Weights of a small mixture-of-experts language model, trained from scratch on English Wikipedia.
Size: 11 layers, width 256, 37.4M parameters.
Training: 312M tokens, 4763 steps.
Below are experts of layer 7 (counted from 0) of a mixture-of-experts language model. Rows are named router (the router's row for the expert) and show model dimensions 0-127. Each number is 128 + 32 x the weight over its row's rms, rounded and kept within 0 to 255.
After each expert's rows: "raises" lists some tokens whose logits its average output raises strongly, later layers aside; "gets" lists some tokens that make up at least twice as much of what it gets as of all text. This comes from a sample of Wikipedia text that the model never trained on. Tokens count by the router's weight.

# expert 26
router [ 89 106 106 128 130  72  71  98  90 144  87 105  50  80 109  94 103 154 133 150 144 107 167 108 181  77 114 132 103 149 132 139 114  91 179 105 144 160 151 180 137 136 185  73 103  40  21 131 110 128  86 120 149  95 180 137 130 112  91 128 165 115 140 187  79 160  99 150 116 147 141 103 147 142 196 125 129 137 127 154 163 130 104 142 143  64  87 125 128  92 128 137 108 126  67 158 134 114 149  93 168  64 115 147 113 117 140  83 118 137 135 144 180 108 105 117 122 119 114 132 139 141 154 126 177 103 136 127]
raises: "New ", " ", "L"
gets: "(", ", ", ")", "\"", "- ", "7"

# expert 12
router [ 57 171 117 109 171 142  81 134  77 139 112 127 133 122 206 140 158  82 134  94 178 117 160 133 149 154 108 155 140 157 150 154 130 177 168  80 111  90 147 169  94 125 135  59 103 103 181 108 127 113 116 106 119 159 123 105 124 147 128 161 183 131 136 101 151 126 149 150 141 150  71 137 153 154 129 168 106 131  93 136 108 169 140  90  99 123 119  69 118 122 168 134 163 164  85 118  63 109 140 136 116 113 109 141 151 139 175  62 101 119 128  74 178 117 182 126 169 177 146 166 165 152 124 124 142 148 143 144]
raises: "202", "201", "their ", "late "
gets: "in ", "In ", "the ", "–", ", ", "during "

# expert 24
router [ 59 130 146 128 117 133 156 162 134 137 133 114 149 116  96 156  86 134 108 173 145 122 125 123 195 136 145 191 117 138 119 108 132 176 201 110 133 114 121 141 140 182 142 134 111 110 136 137 123 116 134 137 118 159 118  72 135 149 119  73  58 177 180 122 120 128  94 148 213 107 146 129  98 147 114  99 157 124 134 117 130 154 137 149 138 157 105 125 153 113 118 127 157 172 106 126 123 140 103 155  77  51  91 119 131 141  94 230  86 167 128 153 113 161 150 157 127 153 116 175  80 122 135 127 131 143 105 155]
raises: "3 ", "U", "2 "
gets: ", ", ": ", "in ", "UTC", "born ", "("

# expert 28
router [165 143 164 146 120 133 104 147 199 117 105 109 124 136 120 118 126 114 144  48 100 124  73  83 106 118  69 162 108 108 115 123 113 108  86 141 142  84 134 116 136 133  79 128 161 136 105 131 135 157 119 167 210 145 128 189 146 153  91 152 158 112  68 141 149  83 143 145 153 150  85 152 164 159 124 156 104 121 197 142 145  64 141 127 114 126 118 101 114 141 131 112 102 120 174  98 114 108 180 110 126 175 171 148 119  92 166  57 141 141 178 165 104 132 145 130 116  70 121 142 150 123 106 102 148 130 130 122]
raises: "help ", "support ", "hold ", "record ", "report ", "increase "
gets: "to ", "and ", "would ", "can ", "not ", "they "

# expert 23
router [ 82  99 162 122 116  79 111 170 112 105 105 122 152  96 148 143  95 132 141 105 189 128 145  77 146  76 150  55 191 128 167 216 103 188 147 102 100 162 174 110 122 145 145 109 151 105  93 187 146 133 184 171 179 128 148  99 145  81 126 162 108 109 141 159 141 101 140  75 221 144 117 140 157 152 170 163 116 126 121 132  97 156 134 114 105 163 112 125 120 175 117 114 164 136 152 164 103  98  96 143 200 115 165 152 124 119  97 167 142 159 131 107 102 164  87 155 114 195 110 178  64 107 136 131 112 191 111 144]
raises: "The ", "| ", "A ", "In "
gets: "- ", "\n\n", "\n", ": ", "= ", "=="

# expert 4
router [ 46 116 129 150 132  73 136 126 127 167 197  93  94  67 153 115 142 125  70 145 184 158 124 102 170 116 121  81 101  99 104 205 105 176  92 121 157 155 113 143 134  82  89 124 163 133 144 127 131 129 126 177 127  94 185 116 147  74 108 135  81 107 127 156 125  90 104 120  74 139 158 108 187 113 106 165 124 145 107 136  68 101 133 120 166 132  77  87 152 170  71 117 128 174 115  97 134 115 139 154 183  95 118 155  91 157  51 170 123 184 130 136 106 138 151 145  82 126 110 110 107 121  65  95 151  81 105 126]
raises: "The ", "In ", "On ", "(", "| ", "A "
gets: ". ", ".", "\n", "\n\n", "(", "). "

# expert 7
router [ 96 119  93 110 177  95  91 150  99 150 139 106 147  95 142 141 156 118 109  76 175 104 138 122  70 154 147 105  94 122 101 113  93 154 108 101 147  95 109 121 188  89 147 178 135 172 183  89 118  77 186 109 106 159 133 164 180  86 122 161 107 133 170 155  94 156 107 120 110  95  94 143 167 131 112 135 162 118 144 105 129 162 118 165 114  88 140 182 128 133 104 131 118 135  85 114 114 148  95 125 100 165 177 130 141 126 129  72 182 144 102 117 133 121  73 127 119 119 100 101 105  86 135 112 132 117  89 121]
raises: "- ", "(", "and ", "\"", "===", "| "
gets: "\n", ". ", ", ", "==", "\n\n", "==="

# expert 38
router [105  97 191  47 163 137 112  48  64 172 111 110 100 101 148 136 143 168  92 114 130 126  88 111  57 125 164  97  81 170 109 163 104 128  93 107  90 158 212 132 121 145 124 124  95 134 104 149 175 116 149 182 128 101 172  42 152  83 149 115  98 133 136 114 160 107 139 144 147 179 134 182 148 191 146 168 149 147 178 131  98 153  98  79  51 146  62 141 127 127 147 123 195 175 110  97 138 152 125  69 110 107 161 138 185 131 155  89  60 129 148 116 100  67 160  40 136 127 182 131  91 132 121 132 163 136 126 175]
raises: "the ", "ab", "a "
gets: "| ", "in ", "–", "In ", "1", "1 "

# expert 33
router [144 147 107  78 193 121 136 121  61 183 124  60 132 124 151 144 157 185 103  85 108 111 138 125 123 110  92 169 136 140 177 147 151 105  75 149 144 113 156 137  94 103 102  94 123 152 157  71 148 190 114 105 135 156  89 114 134 131 140 173 150 125  89  60 161 129 120 172 172  61 104  82  88 144  86 127 142 110 105 130 146  89  92 114 134 151 131 117 122 158  90 128  46 151  73 137  70  99 115 168  96 136  89 162 139  72  64  76  81 105 171 155 142 159 121 158 133 121 151  94 127 132  89 112 121 145 180 132]
raises: "a ", "his ", "the ", "two ", "three "
gets: "of ", "from ", "to ", "in ", "by ", "for "

# expert 44
router [129 133  62 130 179 105 132 118 136 119 134 153 132 187  94 150  51 128 110 175  99 141 145  86 189  99 146 124 178 104 152  82 154 132 219 148 120 186  95  97 133  56 116 106 114 136  82 145 122  81 127 112 155   6 127 123 133 130 102 158 122 130 148 143  77 115 124 189  65 127 133 208  81 135 170 107 139 143 150 125 129 171 165 146  71  79 162 168 120  95 174 155 155 100 171 108 142 158 115 123 129  78 223  77 150  96 179 146 133 142  91 146 141 103 155 114  64 156  93 146 132 118 118  71 117 115  57 104]
raises: "| ", "\"", "(", "|", "/", "& "
gets: ".", "'", "ing", "ed", "er", "ers"

# expert 29
router [159  70 116  57 113  98 115 132 186 134 134 129 121  72 113 125 104 173 111 169 118 151 179 133 149 130 130 112 127 109 105 121 103  91 154 130 108 186 132 161 184 114 156 147  71 153 175 124 154 153 204 118  98 117 108  75 134 139 121 162 102  91 133 123 119 127  96 147  68 145 129 120 151 119 132 130 136 171 118 109 108  89  91 165 109 168 139  60 145 111 114 134 103 174 130 151 166 106 184 130 161  81  99 189 149 106 115 134  80  63 119 181 161 126  82 133  82 145 117 104  64  75 171  71  82  89 194 107]
raises: "(", ") ", "in ", "from ", "short ", "c"
gets: ", ", ",", ") ", "ers ", "es ", "000 "

# expert 41
router [148 140 176 115 106 165  84  82  85 114 140 172  90 135 123 131 114 160 140 181  97 189  91 113 122 178 127 135 135 141 122 138 135 138 110 150  77 188 119 128  88 191 189 153 144  81 168 168 109 127 139 121 143  80 135 157 115 101 103 164  81  91 117 110 151  88 145 148 117 106 116 118  78 153 133 114 149 128 135 132 132 139 145 130  65 176 122 168 117 137 110 126 124 138 194  84 130 195  66  91 106 135 106 128 128 174 112 115 119 109  91  68 116 124 123 125  78 128 113 106 131 164 114 147 130  62  92 103]
raises: "—", ".", ", ", "day", "–", "-"
gets: "s", "as", "is", "es", "th", "z"

# expert 39
router [193 176 160  73  79 176 126 172 186 134 136 104 104 144 117 105 167  49 129 134  76 124  93 118  75 118 169  44 125 145 135 110 106 126 152  85  88 125 101 156 173 213 160 135 123 182 130 207 163  82 153 135  39 155 115 144 161 172 166  35 157  92 135 153 117 145  94 112 128 148 116 123 102 104 109 108 138 141 135 144 126 127 115 139 179 130  83  88 162 155 128 128 125 151 162 143 108  74 144 127 157 128 135 134 125 104 128 194 148 118 104 102 193 138 163 124 101 118 100 117 116 119  95 116 130 141 140 130]
raises: "is ", "as ", "and ", "was ", "(", "to "
gets: "first ", "-", "second ", "album ", "th ", "film "

# expert 45
router [ 31 115 102 127 169 123 105 147 101 173  81 133 139 130 137 134 133 168  88 172 130 131 110 108  99 121 173 161 134 220  96 204 130 145 161 150 160 146 188 126 123 163 149 120 130 128 111  74 142 143 134 173 113  49 163  86 118 103 135 170 130 143  78 115 128 188 139 123 171 132 170  84 162 132 133  87 174 117 150 100 121 154 183 155 142 145 122 169 119 150 102 142 139 124 140  92 180 144 125 140 139 139 116 132 116 141 112 120  74 107 142 122 104  34 132 122 107 110 185 157 152 108 141 176 180 150 111 163]
raises: "1", "2", "3", "1 ", "s", "4"
gets: "S", "D", "B", "P", "N", "A"

# expert 16
router [132 169 102 104 128 119 165 151 102 148 124 139 138 148 116 135 176 164 106 130 148  80  94 121 119 137 116 109 115  98 135 125 106  96 105 160 111  76  79  67 153 145  98 153 113 139 115 140 135  86 114  79 177 168  77 166 185 162 135 204 156 108 139 115 153 128 103 150 105 101 132 152 149  51 151  83  88 151 180 193 141  86  94 112 170 140  97 141 104 126 177 140  67 121 116  39 112 118 107 138  84 174 113 168 142 104 122  84 159 184 150 189 153 142 140 109 128 112  99 173 127  89 105 140 113 131 145 191]
raises: "it ", "the ", "a ", "it", "an ", "its "
gets: "ed ", "with ", "ing ", "that ", "and ", "made "

# expert 11
router [116  99 110 103 111 107 113  99  55 124 108 162 120  96 109 153 138  73 110 184  99 130 164 138 125 120 129 115 101 124 186 148 115 138 127 104  99 179 151 102 163  50  91 103 138 149  86 172 167  73 127  98 143 133 141 129 113 147 109 147 177  77 149 129 185  84 139 147 140 116 106 126 163 140 126 178 138 123 145 111 143 103 144 181 140  66  70  98 106 155 195  99 141 120 120 105 138 104 141 134 128 163 110 170 116 169 105 123 104 150 130 125 165  85 116 102 131 103 159 136  24 120 150  77 127 143  80 103]
raises: "the ", "a ", "an "
gets: ", ", "and ", "which ", "The ", "that ", "he "

# expert 13
router [ 79 133 147  66  70  99 178 123 162 138 116 122 118 129 133 160  77 159 175 126 183  92 129 114 161 132 116 163 140 108 144 133  74 144 130 133 133  94 129 168 135 133 181 100 118  97 157 133  92 146 118 149  81  43 150 133 100 156  97 127 181 133 174 131 148 152  95 147  89 159  95 162 106 159 124 129  61 137 113 123 109 163 141  97 109 127 201  54 147 100 167 108 183 117 116 165 129  91 143 183 142  83  99 109 149 196 149 111  78 182 128  71 200 123 123 108 123 144 123 108 151 135 139 164 162 146 128 101]
raises: "6", "5", "4", "2", "7", "9"
gets: "201", "200", "202", "199", "198", "197"

# expert 9
router [197 130 123 149 176 135 201 189  95 147 101 120 134 137 138 181 103 138  89 167  98 154 167 133 144 146 128  98 117 118 123 125 121 146 121  93 201 110  92  90 125 132 180 106 121 137 192  87 143 132 132 111 153 100  71  85 137 122 135 134 117 164 132 102 141 134 106 153 132  73 144 110 126 136  78  99 189 167 100  87 101 132  74 174 107 165 142 131 145 158 121 116  85 104  83 143 190  74 150 165 213 107 101 119  86 136  82 163  88 126 162 140 135 136 116 157 177 140  94  87 148  98 153 141 109 185 158 111]
raises: "and ", "id", "he "
gets: "% ", "(", "• ", ".", "sq ", "population "

# expert 21
router [132  78 167  98 117  71 154 145 172  83 102 151 100 106 119 159  89  91 115 194 111 107 167 118 118 134 136  99 174 110 118 198 131 105 118 117 116 164 135 140 165 149  73 123 125 142 114 147 176 111 139 145 114 118 118  57  82  85 171 154 159  68 122 156 100  85 142 107 154 191 155 123 165 121 142 166 126 146 100 129  55 151  68 194 112 149 129  54 137 124 179 119 210 152 132 161 160  97 154 135 202 126 156 140 122 106 169 127  91  92 115  95 144  92  84 128  84 126 102 165 101  99 171 105 106 147 112 122]
raises: "with ", "his ", "in ", "(", "he ", "at "
gets: "| ", "the ", "|", "- ", "The ", ") "